config.yaml
num_hidden_layers: 8
hidden_size: 192
n_experts: 48
experts_per_token: 2
d_expert: 224
d_shared_expert: 0
hidden_act: "swiglu"
moe_layers: [2, 3, 4, 5, 6, 7]
router_score: "sigmoid"
normalize_top_k: true
routed_scale: 1.5
balance_loss: 0.000107
balance_bias: true
router_noise: 0.1
init_std_router: 0.0218
lr_router: 0.000513
vocab_size: 4096
norm: "rmsnorm"
norm_eps: 1e-06
tie_word_embeddings: false
optimizer: "muon_variant"
learning_rate: 0.00724
beta1: 0.95
batch_tokens: [32768, 65536]
max_seq_len: 512
train_tokens: 568900000
max_steps: 11911
dataset: "wikipedia_en"
Below are experts of layer 2 (counted from 0) of a mixture-of-experts language model. Rows are named router (the router's row for the expert) and show model dimensions 96-191. Each number is 128 + 24 x the weight over its row's rms, rounded and kept within 0 to 255. Numbers have three digits each.
After each expert's rows: "comes after" lists some tokens at least twice as common just before its tokens as in all text. This comes from a sample of Wikipedia text that the model never trained on. Tokens count by the router's weight.

# expert 39
router:139146114134087087142118117067167129109135137083139157135101118158137126119138108137143157102150094100122083116127099133146097146095147148158110189099089121132122163133180148119126130141112156139137121090126106091120150140124168171142127118108172163098117063160133132142109154175139119112
comes after: " R", " r", "R", "r", " St", " st"

# expert 35
router:102148166131158113119136172127145171152133093127124157124124116144137107082133088125098105110179127127099083113127118108132115135136113112136112121099135140099092126111176140142128111140107096174125166120097106124151168169135170151152159108110137146120153125159139182159117124155109163095
comes after: " of", " in", " to", " with", " for", "."

# expert 45
router:158158149113159107093098113115156128156141117109156124134170121142134087119141149178096161109110118107091119129115095126165145111126116168125124148123148130120113126177107150144100114124130141154161122139122105127138147133134137138157161095122142134102089100159143152130157115173143111090
comes after: " the", " a", " The", " his", "The", " first"

# expert 27
router:130126113137113116135119134123133137133152120106145130163130136136125122112148123132075151146157129118129102136114092128159181096106154124156129161092079136123126110148159148106114117143127136168132130076125112122165142115105139141126141120118109168146091112187140115092134103134118147138
comes after: ",", ".", ")", "\"", " he", "a"

# expert 1
router:108134166129104096155124159118121134139161143134148169130108118141120117146098138141133113143142126083104095141099113113117141124073171161157138140105130100095131120133146158131119116186142126134138117131151106125112134168154159100107146133132157152105123112152143132120125139169114078108
comes after: " C", " c", "C", " G", "c", "-"

# expert 41
router:142131164131123122129098147083143123126125092107160108138123109148106127085116126136128121108161124129127092132131085105141122137092160097108123183063112147127065098126146133150139099140090118150165118120137134115164180119130127156140117135163153142126126113178112135124160111123130114128
comes after: " F", " f", " P", " p", "f", "F"

# expert 18
router:107133132168154066128123171117126096184119109112129158126121127179086134129073109168117152105138117133108142144133125135166148129119156142150123153095137116120130169158140116147112125133115100124119148114126096102150131170115146144158171139122145182146121083137131153097143084114145099121
comes after: "\n", " |", ".", ")", "==", " ="

# expert 36
router:103142143118094095106132142149132167154079141129130179139123119122086119094139096143135114123141155124099169155142124158118116129106128141144131149127125122084086111137167093150127095151097144146153148096132132118135133127136124141136119118119137157167100122153139122132114106117103142088
comes after: ",", " it", ".", " It", " he", " which"

# expert 9
router:095094159129117081163109137080159151170129096125120160120145141129130087109107118165097169098146140110131094146111079124147121091088131130161109139111127144124089126172128124115130091136084112133119119115184106140145126164079130125102109128093178135139133105125121091110118101184157132118
comes after: " H", " W", " h", "h", " w", "H"

# expert 6
router:106160158128156106127112130109142121142119111096158143147118106120121124106116104170101160105163104119108119186108137123147147141131187123182108135105117126081129101133155135108078134169118148129174133150139120122141137131111146115151124116119114121119117108155162114085151159147086158107
comes after: "-", " N", " |", "|", "N", " n"

# expert 14
router:136123154169185124140096113106145147118143131117119155127119110146161131101113082148099140132122146079125093158083117130172122074092136116116080180099144149103123114144130138114110135143141121159142123100141085121162145142112155121178145124159148122151146105177136139139129125148101099117
comes after: "\n", " S", " s", "S", "s", " I"

# expert 33
router:130146119131159082107111140095154114139153114123171125165094137128120138105124126139124124113148138110124089121077112117146129086085116111146118142099130127106126116180173134143121108128087117146174153128122103106152141161129109136128123104145118176109132127146118116078136135115101141118
comes after: "1", "2", ".", "3", "4", " |"

# expert 5
router:122185108174159089164118116125147146121125112120124114133143101142139090127098092151102115120145144148109116136101122093161122126121158118149112129088099154065120126105145117138110114127094115151118145128162116112138182178139177112154121141126117123152118121148174106080135116123130090102
comes after: " was", " is", " to", " were", " be", " in"

# expert 47
router:125152149132103074143112151097152123113133105090175113130088125149088087079113122141106132095186131091134120168085103150124118121127137148121083132102127162082139140140141127128083107156137117161133148132116112076126153160117147129142162095106152137128104124129113130106101118129131100094
comes after: "2", "0", "1", " ", "–", "3"

# expert 26
router:111136135143140159104146149130140144152108076109150172159099137160135082093123116191121107086146106067108070163133066126135118140117146152142112174106144112140135185135135128137081100137051100155143140135144113152153151121131147107148154127126141166152091096129145128122130154154135140107
comes after: ",", " the", " of", " an", " wh", "),"

# expert 20
router:103166119169115088159116142107175155178153096136147156118114103111123120102093139153105143130157110101120120131116104134122155114113122134130112150130114155109121167126152151137082137129122126135106097119146113135117125130137135115132183136147118182116115124145141149126145134156127141083
comes after: " ", "–", " (", " +", "′", " $"

# expert 12
router:132164121105151115111138138096112145115122108099155098168118163105101131109124122132081157086134113100114132150093109140114095134112164166122104149077112147099101125142161116130119062194119125140110116128171112095121181135099100150158148091125175140178094134128166112147139101157128108127
comes after: " L", " l", "l", "L", "el", " well"

# expert 40
router:132157149114142110138115125111127149127136112083126133122117085122139100091086085163121128172140126075097105122091128152138132134137134158147079157084063150134107151123146094119093118132125121175171125125147109108139143153110112148122186137143118121147113087133141186131124096124130142099
comes after: "0", "1", "9", "2", "8", "7"

# expert 15
router:111133128140120119144095140107136129159130131077126143138130121151115133076105127142117125108153136073091098160106115123156139118089117115152097169112156111125111155134119147124130098146108121154150151117120091132133134140138140156161185130133152131114105108159102116136108144129122149120
comes after: "1", " ", "–", "2", " (", " inst"

# expert 28
router:119151125136098085146135110129120126134139088124146145150084075134116091093108111147125121090115143098090141148114127167145142145094172149150129140120119129116141140107137144157075080166106112130156109111144128111160135155120139146155141158113108128162157084146183125135167145140131127138
comes after: " V", " the", " v", " t", " a", " con"

# expert 19
router:119169138088118107158127135114131149147128105091166161102090099119119090112093127141128112123110097133107116153109125113148128120103138116167089158111084157119088091121121140123120136139106094172100110140161096117143126111092135088144132108129107159180101115143106118103100121150119091137
comes after: " B", " b", "b", "B", " of", " and"

# expert 29
router:115133175149101096111150132145146175165104099106146130119106070138105106110132099182119133109164154091094145148119109084159137096114123139137105119087101186094108163129111127158118108118057130140104136123152091083134125137135125153127137159124137152120109101145141115152137127128147090109
comes after: "\n", "==", "°", "===", " \"", " on"

# expert 3
router:103141166123107083117113159109172131172124106096126124150095138103091110113123122160110098130135109134127136154102092111142105108135184110120123165112123143116120152121140153145111083155116133148171108138142112107119135134153160102140192133089125144109136118154136119165106137120124102081
comes after: "|", " |", " in", ",", ":", " June"

# expert 4
router:116161154152115127113079109102165128145159113081138124142135087113101086114081102139113112119163129108114117162127126132182146137116116124171103165092113122126092156118136131152141123141127113147139117138124082116140132122143137107133179133143140181157123122126135147142118127166125133078
comes after: "0", "9", "8", "1", "7", "2"

# expert 2
router:126133137128105117113083163123132153132179128118122144123120098144106100133114121162163120107203147111095134156119096138162107140075122132149118138110119124099089106135148126130107110141103099142104155094146114103150104137153153123134147127104132163153121109145147141135111106130094115085
comes after: " |", "\n", "|", ";", ":", " /"

# expert 8
router:138115164169116116107101155129140101107134131088136127120116110160092118124080129109126113085119137122094116142080099147166133119113133162144121149118103138100124137103148203098100121142105145166140159111161095143143130119137112154137125149135153111141117099148169125121143155159125146131
comes after: "0", " ", ")", "3", "4", "6"

# expert 46
router:119184115145125093141152165100153154143115141126114151139092078132100116067086126119134123111110141078101123118076127141094155102125142161123086147125062104123126144161112123127124130122089086139174129118147092128158101133125165117160138106109124111120134116146106105141178085135124149144
comes after: " |", "-", ",", " (", ":", " \""

# expert 17
router:093161140143122120131110139127141145124161111123143156167129108137091110102105144136149108097145098104124121143122121123142107087147184155162108163064112128124116170152121147099096121128079115148127143128143075119098167145122113088141148100114133146141082107197150122098112104139130144121
comes after: ".", "0", "5", "3", "4", "7"

# expert 42
router:107169144164085115171101156119151153117109118130152118138149138164130121136111111163119085105166101107110094116089103136140121122121118150142115152125136175101122133180148107123079107111097106148124145089120104106132123140150154100127121153115113159155122131140167157099104111137137115134
comes after: "-", " the", " \"", " a", " (", ":"

# expert 13
router:106149154144108115129114160100143139152124114133123117116078133153135108091098161125108098119148101091099117177150126114130113115098172118157127137110108170122071147104145175126117081132125144136151132103130097091129118206147122130155144126092174144143086101188118171109108148135170141105
comes after: " the", " a", " and", " of", " to", " The"